Below are experts of layer 5 (counted from 0) of a mixture-of-experts language model. Rows are named router (the router's row for the expert), gate (a neuron's input weights, with its number), up (a neuron's input weights, with its number) and show model dimensions 0-223. Each number is 50 + 10 x the weight over its row's rms, rounded and kept within 0 to 99.
Before each expert's rows: "gets" lists some tokens that make up at least twice as much of what it gets as of all text. This comes from a sample of Wikipedia text that the model never trained on. Tokens count by the router's weight.

# expert 10
gets: "ed", "ing", "ated", "ted", " made", "ent"
router:59 50 58 44 42 31 65 49 37 45 38 42 52 57 62 31 47 50 37 50 76 45 63 54 44 41 61 54 54 31 44 45 43 47 44 42 71 38 41 44 57 26 40 57 50 26 71 42 74 39 60 37 57 56 47 57 62 39 61 43 35 47 34 42 72 38 43 70 67 48 60 57 67 42 42 35 48 50 61 59 47 57 43 44 39 45 35 48 40 46 59 55 44 58 30 46 53 55 54 44 44 48 51 40 44 45 43 43 57 51 26 46 59 47 31 55 54 57 37 51 50 27 39 40 47 58 36 35 49 64 67 41 57 53 51 55 62 41 51 54 62 45 46 66 42 50 63 63 60 48 22 47 45 45 53 42 45 51 40 57 45 46 56 33 43 49 51 63 50 55 47 47 54 47 50 54 56 37 36 63 67 62 48 40 57 52 29 57 57 34 45 51 61 63 65 65 44 46 49 55 55 51 55 55 42 68 50 50 60 42 56 49 55 47 41 54 42 53 41 40 50 49 48 49
gate0:39 49 54 59 48 57 44 51 50 62 43 62 44 38 54 37 39 57 53 49 38 48 57 54 40 57 54 34 28 26 61 49 49 55 30 60 59 48 46 41 40 55 48 41 67 46 40 41 51 34 58 56 66 42 73 55 51 38 49 44 52 62 64 46 52 42 56 53 51 38 47 36 39 62 39 46 32 33 56 50 60 53 52 48 44 33 49 43 60 53 52 51 43 59 57 51 57 50 64 68 38 49 61 41 54 67 39 51 62 28 47 65 61 49 46 34 60 50 49 56 56 56 64 64 47 66 35 50 49 61 26 52 59 55 50 48 41 50 51 51 37 57 60 60 44 59 43 63 50 55 45 55 62 58 41 48 52 60 47 34 56 72 55 45 48 64 58 53 53 42 29 53 41 61 53 48 39 60 52 66 57 49 47 53 54 65 46 58 50 36 45 35 24 44 45 57 28 65 44 59 68 54 46 49 66 47 34 61 64 44 35 52 43 64 70 48 47 77 49 44 53 34 58 42
up0:44 59 65 50 51 46 39 36 65 62 52 45 66 46 52 46 41 37 67 51 40 68 47 36 45 43 47 60 35 43 41 50 45 30 54 46 42 57 32 44 71 39 55 61 45 42 39 60 38 57 51 57 51 36 50 54 49 47 63 59 56 35 63 43 64 49 32 53 45 59 38 48 39 63 68 30 51 38 71 42 35 54 57 60 65 49 47 51 62 44 59 48 61 41 72 55 61 45 51 54 50 55 63 74 37 41 46 37 39 46 35 35 60 61 39 54 60 51 56 48 27 56 66 58 57 50 65 49 39 73 46 59 49 48 36 51 56 36 57 59 24 52 51 39 46 58 43 65 46 50 53 38 60 50 54 57 53 38 43 48 33 37 70 53 56 53 43 40 48 48 53 37 36 75 46 52 50 54 53 53 62 33 50 45 66 31 57 40 33 60 42 37 45 52 43 56 51 48 57 61 62 54 53 41 59 42 45 43 44 51 46 52 47 40 46 50 51 55 42 56 46 54 71 50
gate1:47 46 53 53 42 56 39 53 51 59 53 59 58 66 54 54 56 43 50 53 59 45 53 50 30 64 57 40 57 39 48 56 51 46 39 44 54 58 65 50 65 45 53 49 52 53 61 50 45 49 62 49 70 57 53 61 51 62 18 63 51 57 24 55 25 44 54 59 49 57 42 51 42 36 53 52 60 52 40 60 43 48 58 41 50 34 56 47 45 55 43 56 52 56 52 39 30 57 55 45 46 61 64 43 64 60 44 43 39 31 46 36 49 55 41 64 46 52 43 55 60 35 34 56 78 51 42 67 57 45 59 65 38 58 46 60 40 45 44 71 37 59 48 49 39 64 41 72 53 45 52 45 38 53 63 47 63 59 40 44 61 48 28 36 36 59 55 51 46 64 34 45 38 37 42 51 49 31 59 41 61 63 58 46 54 68 48 47 34 49 42 42 39 34 50 49 50 56 61 37 52 55 79 48 64 47 47 56 42 56 41 42 48 46 35 70 43 58 48 49 57 73 54 61
up1:64 43 66 70 44 40 58 42 28 41 67 56 37 43 64 52 50 44 53 59 59 39 58 47 40 47 44 44 56 48 54 73 46 42 38 60 55 55 58 65 54 37 50 55 57 44 62 51 48 46 41 46 62 66 28 29 35 54 40 49 45 36 46 48 41 52 59 37 44 65 62 42 51 40 34 57 53 49 48 69 49 44 40 52 39 55 56 52 26 45 53 57 48 45 47 45 28 56 46 49 36 43 55 38 42 42 56 49 39 44 54 50 44 48 61 50 46 43 49 52 46 28 57 51 48 46 28 67 54 48 37 60 52 70 71 48 57 49 59 74 37 57 60 58 63 59 51 34 66 59 43 51 42 62 46 48 29 48 44 56 46 61 47 42 63 47 60 50 44 56 25 46 34 49 43 49 70 49 56 52 50 38 62 48 33 46 41 50 46 48 41 52 48 29 47 55 43 44 35 39 43 42 66 46 40 43 49 56 40 57 38 43 41 58 43 57 55 63 73 72 46 52 34 60
gate2:53 30 49 34 56 45 25 46 53 48 45 43 20 57 54 62 63 51 59 39 58 43 32 71 52 41 70 43 36 50 43 61 51 61 46 55 44 60 51 53 41 58 52 55 65 67 49 67 53 47 53 60 42 52 58 52 63 49 36 56 46 36 48 48 43 57 66 39 46 62 57 24 66 53 50 53 67 41 62 56 45 44 45 38 47 54 46 62 41 43 35 55 32 57 37 51 60 63 42 53 38 44 53 42 47 39 56 55 64 46 51 52 47 45 42 54 33 61 43 36 59 53 54 45 46 61 39 36 52 56 43 47 38 51 47 52 45 29 58 57 57 50 31 59 39 50 65 45 41 53 52 42 40 61 48 44 52 42 31 61 34 45 49 57 64 45 65 51 51 69 39 41 47 62 35 52 61 43 55 53 53 42 38 55 50 48 61 28 63 71 57 55 33 43 51 53 56 42 50 52 38 68 46 46 48 53 33 58 44 32 46 35 68 25 35 53 40 52 56 49 43 56 41 59
up2:47 48 62 43 56 51 46 42 49 63 60 53 65 43 32 63 70 60 66 53 52 68 44 64 57 68 54 41 73 37 40 40 38 54 40 39 61 49 49 60 46 49 52 45 56 50 43 46 29 57 57 57 45 43 40 56 41 41 40 44 55 67 46 65 55 47 53 45 40 57 53 37 50 53 43 47 46 52 54 54 34 62 56 43 44 56 35 52 55 45 53 30 40 42 55 43 39 58 54 59 42 52 57 27 46 28 49 58 61 61 30 64 66 58 26 39 58 54 54 40 47 58 40 59 51 52 28 53 37 71 32 47 42 55 50 34 60 54 38 38 38 56 36 47 77 52 56 38 31 47 40 30 57 41 52 40 45 55 45 38 66 47 64 63 47 53 59 50 53 39 38 46 45 62 47 51 60 53 40 54 42 44 57 41 42 46 49 41 60 53 62 31 38 53 48 40 54 50 65 58 57 52 28 52 48 37 59 67 53 46 67 59 56 32 42 63 50 62 49 57 56 55 34 50
gate3:46 49 58 57 50 66 53 37 66 64 54 53 40 47 48 67 37 55 64 41 46 41 64 70 61 72 39 36 53 59 43 58 54 38 38 61 32 59 50 62 52 48 51 58 55 48 49 48 36 31 49 42 34 59 47 33 64 61 31 42 52 50 69 69 49 56 62 61 55 69 61 49 54 49 74 51 56 46 42 50 42 57 43 52 51 70 57 41 37 58 51 37 51 36 33 53 40 57 43 52 48 44 52 49 37 58 61 43 39 55 53 42 55 39 43 56 47 33 32 52 61 43 59 54 38 55 47 54 58 42 76 55 54 54 46 45 39 54 51 35 56 41 47 56 37 62 42 67 52 64 40 55 53 51 49 55 59 33 56 53 41 58 54 70 77 47 49 48 47 43 41 42 62 46 51 38 43 32 53 63 49 70 51 44 56 46 55 26 47 56 66 55 38 43 49 61 43 52 51 54 37 41 54 66 44 48 46 59 23 54 57 52 47 44 69 52 58 46 44 35 49 36 46 38
up3:57 47 43 55 47 59 51 48 64 53 51 59 54 50 61 74 49 50 64 50 61 50 59 73 45 58 49 51 28 37 47 51 40 34 64 50 42 59 51 49 47 69 64 38 59 45 59 36 46 62 47 65 50 48 65 42 41 36 53 56 50 39 63 52 54 68 58 60 59 59 55 33 37 49 67 46 71 69 41 58 53 53 59 60 48 48 48 68 45 45 47 57 49 42 52 66 62 68 74 46 56 50 53 52 61 45 52 60 67 43 32 54 57 51 51 49 37 63 50 67 50 72 63 54 44 57 61 41 53 42 56 41 50 23 47 49 63 58 59 52 70 56 56 46 54 46 38 57 40 65 47 51 44 54 69 47 41 46 50 44 34 61 48 65 52 59 40 43 58 46 43 53 30 54 62 43 47 29 58 40 56 44 50 72 53 66 58 55 72 47 54 41 54 62 23 48 58 59 45 54 46 40 52 62 41 55 36 48 54 41 59 52 64 54 39 59 51 50 56 53 34 56 47 38
gate4:53 58 63 50 44 50 48 45 54 43 65 40 44 40 49 58 52 50 46 58 42 67 60 56 47 54 30 54 42 77 49 24 46 53 43 38 51 45 44 52 67 42 60 64 49 44 61 29 59 53 54 53 56 45 61 53 35 40 44 40 43 55 39 41 41 63 58 54 68 50 52 48 58 49 73 54 56 53 43 66 61 51 52 50 48 54 55 44 47 42 52 66 52 42 52 46 48 49 52 72 54 68 58 46 42 59 70 48 54 57 40 39 44 58 49 59 52 44 56 37 42 81 37 37 40 64 50 33 43 52 30 41 56 30 49 39 57 43 35 48 39 64 60 45 64 53 48 57 45 46 37 38 52 53 58 47 40 49 35 54 34 56 56 34 53 61 47 49 41 45 65 37 63 39 45 57 53 35 42 48 53 43 64 31 36 56 51 41 55 55 47 51 62 53 28 53 48 47 45 78 70 46 65 46 57 41 50 59 51 43 54 63 41 55 38 78 63 49 35 47 49 45 47 57
up4:51 56 43 48 67 36 66 43 49 50 56 53 41 50 54 48 44 53 54 38 37 44 57 40 55 39 61 36 52 54 39 64 51 50 39 58 57 44 54 38 46 48 45 58 53 43 56 52 34 56 40 57 55 48 36 55 53 43 45 60 51 43 42 43 69 43 34 40 61 35 68 51 51 54 20 43 48 34 57 53 61 60 52 47 55 50 58 39 64 47 45 43 60 65 43 57 43 55 33 54 60 54 40 53 53 53 59 57 45 44 58 54 41 49 47 41 47 47 47 61 67 29 54 58 40 68 51 47 45 71 51 48 35 40 54 60 47 55 69 56 55 55 61 43 37 33 56 38 53 59 53 62 40 38 55 64 43 47 56 39 52 49 42 68 35 38 33 61 43 52 47 48 35 45 49 44 59 65 44 47 48 43 43 73 44 50 61 36 39 47 53 40 53 64 66 53 29 39 29 29 40 58 42 48 33 73 45 56 50 49 48 45 69 70 56 62 43 78 52 66 56 28 63 54
gate5:55 50 33 47 36 64 46 45 71 42 42 41 44 33 56 58 43 55 52 46 52 49 42 39 42 51 61 72 52 59 65 45 53 44 49 59 57 45 58 51 43 46 58 55 58 62 43 33 60 60 29 54 53 54 53 47 43 40 47 73 56 26 34 48 43 41 48 48 58 37 66 39 60 61 48 43 54 49 54 46 39 62 62 51 27 46 49 41 57 60 66 47 45 54 57 45 48 48 39 52 57 53 58 55 46 55 44 38 51 58 59 34 44 55 52 49 42 56 45 52 52 54 51 54 42 55 34 46 56 54 58 57 63 66 61 39 40 61 64 49 46 64 58 53 45 47 51 36 43 66 27 39 60 39 47 20 30 47 44 50 63 56 66 37 46 37 41 65 26 45 31 68 22 56 47 49 57 52 52 67 42 43 41 54 48 62 64 54 40 48 40 39 30 62 48 50 45 61 41 43 71 57 38 62 46 45 42 54 46 54 38 50 50 48 38 68 45 34 61 54 59 38 51 56
up5:29 61 51 56 47 54 41 60 39 30 45 63 57 42 56 55 60 43 54 49 45 49 48 54 27 47 65 55 51 58 65 50 55 48 59 48 59 53 48 49 51 48 44 55 53 62 61 58 45 47 59 69 59 41 57 59 68 57 50 39 59 51 53 40 43 37 56 63 43 51 53 45 53 61 62 48 57 56 47 29 40 47 48 36 24 38 51 47 47 44 49 32 51 58 28 59 62 62 68 46 71 63 48 55 52 35 27 38 36 58 51 47 32 41 56 41 46 41 56 39 64 50 74 44 50 54 50 56 60 49 47 42 49 44 45 53 59 52 46 41 36 45 36 60 38 63 49 71 40 55 72 45 55 43 40 60 72 50 57 68 49 49 34 44 49 60 51 44 55 52 41 39 48 62 59 65 38 52 61 44 39 58 49 46 43 42 43 56 59 56 30 52 39 67 31 56 59 59 67 47 29 69 60 52 45 50 60 44 63 33 42 56 61 57 61 52 30 39 41 46 62 41 52 55
gate6:50 53 61 56 41 37 64 43 63 42 51 79 56 40 47 38 55 33 48 71 60 48 60 27 55 37 50 51 43 53 55 50 49 53 58 36 36 45 45 46 46 56 38 50 60 43 47 56 41 51 42 30 57 58 59 54 52 41 71 53 57 36 32 55 66 59 47 58 30 63 65 45 51 54 53 43 62 44 74 54 64 66 58 31 52 47 63 44 38 59 68 64 50 56 56 38 68 37 49 46 39 58 44 41 49 43 45 51 51 44 55 51 61 58 48 54 43 60 52 45 54 47 60 72 65 74 68 55 44 46 41 45 45 47 55 48 51 54 47 32 74 45 53 55 67 54 50 39 57 49 37 62 49 52 58 58 57 44 42 53 34 54 59 53 44 48 58 52 64 38 45 54 33 57 52 50 54 50 52 53 47 45 59 65 53 28 55 43 56 39 70 47 46 73 45 28 42 53 30 55 48 66 45 43 44 39 48 56 63 54 43 34 38 60 38 44 61 37 52 46 42 38 60 41
up6:36 44 45 46 45 46 47 36 69 40 44 52 55 53 50 52 54 44 47 51 47 45 34 16 69 50 47 72 40 53 55 48 51 71 50 38 50 54 65 53 63 34 66 52 56 44 61 59 53 59 42 44 59 58 49 71 57 34 58 66 65 53 38 34 56 54 47 42 47 55 62 49 42 45 47 52 59 40 61 40 62 63 56 40 55 61 39 67 43 58 64 65 57 55 60 37 65 42 50 48 51 60 49 28 41 51 46 60 44 59 76 57 59 52 52 37 44 56 50 56 39 40 56 47 59 54 73 47 51 53 41 42 43 23 68 70 54 52 64 45 59 53 47 54 60 55 50 44 50 56 41 49 41 49 59 59 59 53 33 46 36 48 50 70 56 46 47 59 45 35 49 56 27 42 49 33 45 36 56 60 35 40 39 69 43 49 36 51 49 46 61 56 42 67 52 45 59 49 44 40 47 50 48 47 58 56 46 40 46 57 40 51 36 56 36 43 66 44 60 25 44 38 45 43
gate7:58 36 51 46 66 55 41 51 31 57 50 50 36 49 53 50 48 52 31 57 52 61 66 39 45 51 43 64 46 60 54 36 57 63 48 52 45 45 59 41 49 42 52 56 73 53 54 48 53 39 59 27 43 64 70 49 57 49 57 68 58 34 36 56 47 60 46 51 51 52 51 66 46 48 55 50 56 60 59 51 55 63 41 35 67 55 52 39 40 44 48 65 39 59 52 44 54 43 54 43 48 58 51 60 44 50 53 43 44 50 31 36 35 45 49 61 51 56 51 39 59 38 60 47 40 45 48 57 62 31 68 59 44 61 34 55 59 68 48 57 22 33 43 49 60 42 62 61 23 42 52 59 68 69 55 44 43 44 45 54 47 48 41 45 31 46 52 44 39 42 67 46 41 64 62 58 57 46 53 47 47 56 63 57 49 63 53 52 28 34 49 45 44 55 43 41 45 50 51 30 55 81 56 39 50 70 52 45 52 46 33 45 58 38 66 46 45 64 65 54 55 73 50 40
up7:54 39 56 36 47 63 51 54 52 47 42 58 69 45 36 50 53 53 42 54 37 42 53 42 65 52 34 57 44 50 44 30 44 62 41 37 36 57 44 40 34 49 60 67 68 49 51 55 59 42 44 66 44 51 67 44 37 39 51 55 47 43 53 69 56 41 59 53 54 49 58 41 64 58 54 43 41 59 66 47 62 47 39 52 47 78 34 66 61 44 47 54 45 46 59 62 43 39 52 44 60 56 42 46 53 49 50 54 37 64 41 57 45 49 41 56 39 38 40 55 58 32 52 49 44 54 70 35 63 50 55 62 55 57 51 52 58 34 50 57 51 52 65 43 54 58 69 47 35 33 38 50 52 38 28 37 65 45 43 56 71 39 41 55 53 25 52 72 42 49 61 58 49 45 59 38 56 40 46 33 64 33 55 56 50 63 30 62 44 57 59 57 63 66 59 43 41 43 45 65 56 55 52 52 60 56 62 61 28 31 46 47 47 32 51 68 44 41 50 54 50 61 47 54
gate8:57 46 45 44 46 59 51 35 41 37 38 57 52 59 40 67 45 44 64 29 51 50 43 50 47 44 55 43 50 69 56 47 50 62 41 45 34 52 48 48 37 41 45 53 69 50 47 36 31 49 62 55 34 54 59 57 55 50 41 67 55 39 67 42 46 55 56 67 40 42 44 53 56 66 48 62 68 60 54 58 45 56 52 57 53 31 49 57 61 53 45 50 46 37 56 71 51 35 45 44 41 66 40 50 56 63 46 65 42 45 62 56 37 52 46 49 52 40 51 54 48 63 28 57 55 51 34 41 44 35 57 49 44 58 67 64 49 48 45 49 72 38 50 78 70 49 35 49 59 61 48 48 57 49 61 45 60 48 56 55 45 52 51 49 60 64 25 72 53 54 49 39 64 58 58 53 49 41 22 41 45 62 50 61 59 63 42 52 37 37 49 63 68 55 68 30 58 49 47 47 46 54 58 49 50 64 43 49 36 40 45 65 69 41 52 58 45 58 61 58 55 52 67 36
up8:58 45 39 50 44 60 47 42 51 42 47 49 48 60 49 55 71 47 50 58 54 46 61 47 27 36 50 49 46 58 30 30 66 59 38 57 51 45 64 46 47 45 47 51 54 46 21 52 56 57 36 52 34 50 68 49 60 58 60 55 57 64 36 33 49 60 51 58 58 67 42 50 65 46 35 46 73 63 55 47 43 47 55 54 42 59 51 46 51 58 30 62 69 55 37 55 49 66 45 46 56 58 43 51 44 57 49 69 55 28 49 50 26 36 55 51 60 51 67 42 55 44 53 46 48 48 54 25 61 66 48 44 53 47 55 28 53 51 51 44 36 57 53 39 47 47 46 53 61 62 55 46 49 36 49 47 47 46 56 54 52 47 43 34 58 59 72 53 51 23 59 47 61 48 64 45 62 54 57 47 36 58 50 48 56 46 55 61 50 43 56 60 69 59 47 47 47 45 52 67 51 66 50 44 33 42 37 36 67 54 76 57 45 67 60 50 45 54 62 38 57 43 35 35
gate9:56 48 49 48 67 40 47 46 58 38 31 47 33 63 62 44 36 54 35 53 45 49 38 69 37 49 64 53 52 43 34 56 53 56 61 39 58 60 45 51 45 54 27 40 71 46 49 60 39 48 56 52 46 50 50 51 39 52 45 62 41 51 55 58 43 56 45 57 46 49 54 45 53 67 60 50 59 51 37 63 55 47 53 55 46 61 76 45 55 33 61 42 51 52 59 57 36 55 62 65 48 73 54 55 38 40 29 44 63 50 52 55 69 47 40 60 66 35 33 51 37 62 43 48 55 66 50 32 38 48 49 38 58 57 38 65 33 40 50 41 42 43 59 40 47 44 52 38 49 52 46 36 49 44 55 26 57 57 60 55 33 53 63 56 41 53 50 43 64 45 55 44 56 21 75 50 43 50 50 53 47 52 51 51 57 57 51 37 58 32 42 52 70 58 49 71 48 48 50 57 65 54 51 57 73 42 37 54 47 47 42 56 39 52 32 36 67 56 65 59 40 48 49 39
up9:46 36 42 54 67 49 48 56 32 33 33 57 48 46 47 42 37 45 30 50 51 43 33 51 40 56 69 63 54 49 51 44 47 65 45 49 55 49 39 59 34 72 46 48 45 42 49 44 58 57 45 53 47 48 63 51 49 51 57 51 51 33 58 57 50 69 39 60 41 45 56 75 55 56 37 50 48 57 44 47 49 54 53 60 53 63 58 51 50 40 58 42 46 47 64 40 46 56 38 44 46 62 47 38 37 57 46 75 57 51 71 56 56 51 56 61 53 43 45 25 49 53 53 60 47 62 60 49 42 45 32 41 50 41 56 61 41 64 36 42 46 55 47 61 68 31 65 54 47 43 52 43 49 58 41 36 54 45 61 82 32 56 54 35 46 56 48 51 42 37 46 56 51 22 43 45 60 55 30 39 56 50 27 49 36 51 45 46 42 63 50 45 41 53 44 50 45 63 60 45 44 51 44 77 43 58 59 44 66 42 37 50 35 57 55 37 66 51 56 55 61 35 27 46
gate10:38 49 45 48 65 47 46 55 46 54 48 57 36 40 44 42 42 52 33 42 41 35 63 48 45 48 44 52 42 53 56 62 43 59 53 49 47 49 30 51 43 48 39 28 50 35 30 52 53 38 47 39 39 59 27 56 48 28 43 49 52 56 48 51 44 32 62 33 38 49 61 51 35 65 41 58 51 39 56 48 64 51 43 38 40 29 42 49 45 33 59 46 49 62 51 53 48 55 68 39 45 55 35 50 58 46 51 65 55 57 35 60 48 58 40 47 25 59 56 55 55 29 50 34 65 59 57 26 38 57 47 49 54 47 37 37 41 57 51 57 52 26 56 47 38 62 51 55 39 48 46 51 54 51 48 40 32 62 62 45 61 45 52 48 56 37 59 40 64 61 57 52 54 52 50 56 59 42 46 33 55 59 47 84 47 41 52 59 48 55 51 49 47 60 46 29 50 46 57 40 56 60 47 63 42 45 63 60 32 43 40 73 30 73 54 62 61 40 54 58 57 50 47 51
up10:58 34 49 51 49 46 63 43 53 37 51 31 43 44 66 38 43 61 38 49 60 46 38 43 52 59 58 40 52 16 37 38 49 54 31 53 49 54 43 52 57 46 41 45 45 49 45 52 41 49 41 54 50 65 51 35 43 44 44 64 41 32 51 53 30 42 61 49 48 37 52 67 42 46 66 48 49 71 60 43 63 55 53 47 40 63 42 53 37 50 30 39 37 51 62 57 55 51 54 46 51 46 63 41 49 65 74 45 57 41 41 29 64 53 50 47 40 61 52 41 73 28 48 40 51 42 36 53 49 56 45 52 53 72 63 68 44 30 58 52 52 58 51 59 47 44 74 51 61 63 49 57 64 55 33 47 46 53 51 56 48 54 51 66 67 53 60 45 57 55 57 49 64 45 56 44 40 69 52 49 46 59 59 59 51 56 48 37 74 56 66 56 43 53 41 42 42 30 52 53 63 48 54 40 50 56 54 44 55 63 45 58 45 66 62 52 58 49 71 44 43 55 30 51
gate11:55 55 38 42 51 52 63 30 35 48 44 61 34 58 46 29 56 60 47 53 64 76 36 36 44 69 64 49 45 46 42 52 62 48 57 53 63 47 50 34 41 37 52 48 57 36 59 57 52 57 58 39 58 43 48 60 55 52 41 47 57 47 37 58 51 53 48 58 48 46 48 43 63 59 72 38 53 70 30 38 51 55 45 52 49 40 46 68 69 39 57 57 61 56 46 65 46 42 56 63 52 61 66 41 49 47 71 55 43 32 50 45 61 52 32 49 42 37 41 43 39 52 40 41 59 49 59 20 59 34 66 42 59 51 49 48 58 45 45 57 51 60 56 30 44 50 51 49 45 42 53 53 49 60 54 59 61 33 35 44 67 45 37 50 55 39 54 44 58 55 60 65 58 50 39 71 49 45 56 39 57 46 45 34 51 47 53 53 39 46 48 62 52 42 63 37 44 54 44 50 34 57 49 42 67 50 40 54 39 55 70 55 50 42 59 63 53 34 22 64 31 58 44 48
up11:77 54 75 50 42 48 32 55 73 36 49 30 64 52 57 59 55 38 54 50 43 31 45 54 59 46 63 47 52 41 54 48 57 40 35 49 56 62 46 65 42 33 53 53 34 42 45 49 61 56 54 51 40 52 54 58 45 43 47 64 68 50 38 29 39 63 59 38 43 47 69 48 33 51 49 55 44 24 48 41 35 41 52 61 33 48 60 55 42 49 54 61 49 50 55 57 61 79 50 53 56 41 56 53 52 52 56 48 47 50 55 48 50 44 44 58 53 55 53 49 54 42 45 44 33 59 41 67 51 71 39 44 52 54 39 44 41 53 67 70 28 61 42 51 39 46 61 47 39 36 49 64 40 54 53 48 37 57 68 54 45 44 48 47 35 58 71 47 57 53 45 54 35 54 58 42 54 43 49 72 58 55 45 54 62 49 39 43 53 55 48 42 47 50 50 48 58 41 49 51 63 22 49 60 61 39 65 51 59 39 52 63 29 66 43 44 39 62 44 56 50 32 55 35
gate12:53 51 59 64 41 33 58 49 54 44 51 54 55 29 46 50 69 38 57 62 41 72 55 67 47 63 46 57 60 53 58 33 42 43 53 59 69 51 50 39 46 38 45 40 43 52 41 50 45 33 46 58 30 59 61 29 55 44 33 44 83 41 41 46 60 50 48 61 64 51 44 49 58 65 74 61 44 60 57 55 57 35 31 51 39 41 54 47 39 45 57 44 49 57 49 54 69 47 54 56 60 48 51 54 50 57 48 36 34 33 53 60 26 25 41 48 66 44 59 67 57 44 44 39 44 34 55 41 44 35 43 52 48 64 45 30 34 54 44 59 32 49 39 51 58 54 49 53 46 49 49 44 51 43 53 42 66 44 69 43 50 57 53 62 67 57 48 49 41 38 59 50 61 38 57 65 62 62 57 47 65 62 45 38 48 63 69 43 45 44 35 36 56 40 45 43 55 45 57 53 53 39 42 42 57 43 59 43 39 61 55 43 53 57 46 56 37 38 65 55 53 46 51 54
up12:40 68 38 56 48 50 44 49 41 47 64 47 65 40 49 49 58 58 63 39 41 36 54 51 45 69 49 51 55 48 39 53 49 54 40 52 36 64 43 56 39 61 40 39 50 48 64 60 54 51 41 35 45 45 59 34 59 52 72 55 48 77 55 52 46 49 37 52 31 44 51 43 35 56 67 49 52 39 56 64 53 58 63 34 53 47 40 52 51 44 47 64 58 42 43 47 53 56 52 45 44 40 52 45 58 59 38 46 48 51 45 56 49 49 54 35 58 70 60 27 68 50 56 70 53 76 18 46 57 60 42 67 34 38 62 46 56 49 30 59 54 54 26 49 48 41 68 55 40 40 60 35 56 48 31 57 60 52 49 51 26 58 50 44 46 54 53 42 53 59 69 45 59 50 28 31 45 59 59 41 46 45 58 55 72 50 40 49 57 49 53 56 44 44 57 48 62 56 61 42 50 51 62 52 54 28 52 59 46 57 48 43 34 46 43 65 54 43 31 44 55 47 40 51
gate13:39 65 52 53 57 44 39 51 58 52 57 55 43 43 53 39 45 43 54 32 52 54 57 50 43 38 45 45 65 62 60 38 56 45 65 51 49 62 52 31 46 48 36 50 53 50 44 46 45 57 49 68 49 53 36 59 56 62 60 64 68 53 51 50 63 59 46 65 65 52 45 55 48 46 39 67 53 30 47 35 63 53 54 42 31 45 70 46 44 63 54 46 42 54 53 50 44 39 64 54 45 51 48 43 50 43 33 47 71 49 49 40 60 51 46 49 50 46 57 58 58 58 66 51 69 45 45 56 46 35 72 50 51 54 43 71 72 39 52 56 59 48 56 61 52 54 50 52 55 46 60 58 41 65 74 30 47 44 65 59 51 41 57 50 56 42 33 67 17 56 55 55 52 51 56 72 36 39 43 58 48 53 59 50 30 43 47 46 74 56 66 57 53 59 60 44 67 57 32 67 41 42 44 63 45 58 35 49 48 44 59 56 48 46 65 61 69 60 50 53 36 38 60 32
up13:65 47 42 50 47 58 44 60 44 50 59 39 41 55 61 53 65 28 60 48 42 58 41 55 64 49 51 62 39 56 55 62 45 47 57 66 46 58 45 28 46 53 61 57 67 44 49 66 61 62 52 33 45 60 45 48 37 37 46 50 58 45 55 56 58 47 29 86 55 56 62 34 49 62 56 53 47 60 49 55 41 42 65 54 22 37 61 38 51 56 61 44 43 34 50 33 50 60 51 41 70 46 46 65 46 39 46 35 49 46 41 62 77 50 31 69 45 46 57 52 55 56 62 53 43 62 53 46 70 60 46 38 52 46 37 48 57 66 42 49 46 46 59 47 62 38 52 48 44 44 38 66 61 69 52 43 45 49 58 31 52 41 56 61 51 55 55 57 50 58 53 49 44 61 57 53 55 53 36 64 56 66 70 60 41 57 46 44 54 43 39 48 51 62 43 60 67 51 55 45 44 38 50 54 64 53 55 56 48 62 23 41 59 44 46 57 45 59 37 59 57 30 51 56
gate14:39 67 44 50 62 52 48 58 50 42 63 54 46 67 45 39 61 45 64 35 41 43 46 56 60 46 53 53 54 43 65 62 49 62 35 44 51 56 50 34 49 68 75 24 61 52 53 42 50 65 42 63 39 66 55 53 52 41 57 62 48 50 50 52 48 57 51 67 68 45 59 54 50 61 66 55 63 39 53 42 47 43 47 54 51 49 42 56 40 51 58 48 52 54 58 55 58 45 51 54 55 53 49 42 49 63 46 34 47 64 53 39 41 58 76 27 52 42 61 45 46 54 55 58 50 58 56 46 46 34 51 50 57 49 42 67 40 41 45 51 70 38 44 48 47 49 62 69 67 68 36 65 55 60 42 54 35 40 64 46 72 57 46 56 34 46 50 62 64 31 29 68 51 60 39 38 43 44 42 53 46 46 40 61 52 41 36 42 48 37 60 46 30 39 47 58 46 60 56 64 66 38 47 61 46 62 47 37 45 72 55 44 51 59 49 40 46 55 36 34 48 68 63 36
up14:44 46 57 48 65 53 44 29 38 46 32 40 60 31 47 56 48 72 51 47 35 57 61 43 35 50 32 62 53 58 45 31 57 50 45 50 42 59 49 35 37 41 39 44 49 44 55 69 41 29 55 37 64 52 51 61 37 46 55 49 66 38 49 25 43 44 61 47 56 52 47 50 60 63 48 46 37 71 62 50 42 56 50 60 55 41 56 38 53 41 49 44 51 58 48 47 57 48 50 52 29 62 47 57 54 39 30 68 75 54 59 60 56 43 60 52 62 46 37 55 51 46 48 40 39 17 71 40 61 46 54 32 41 58 59 46 65 52 63 64 46 45 62 57 44 43 66 37 52 44 49 57 64 44 57 29 64 68 50 49 53 44 61 62 51 46 46 43 41 39 28 39 38 53 39 54 42 52 56 54 56 59 53 50 57 40 54 52 48 58 60 34 57 50 51 42 33 55 64 41 53 43 42 33 42 53 33 52 46 48 46 58 58 55 36 60 48 41 52 48 44 63 60 57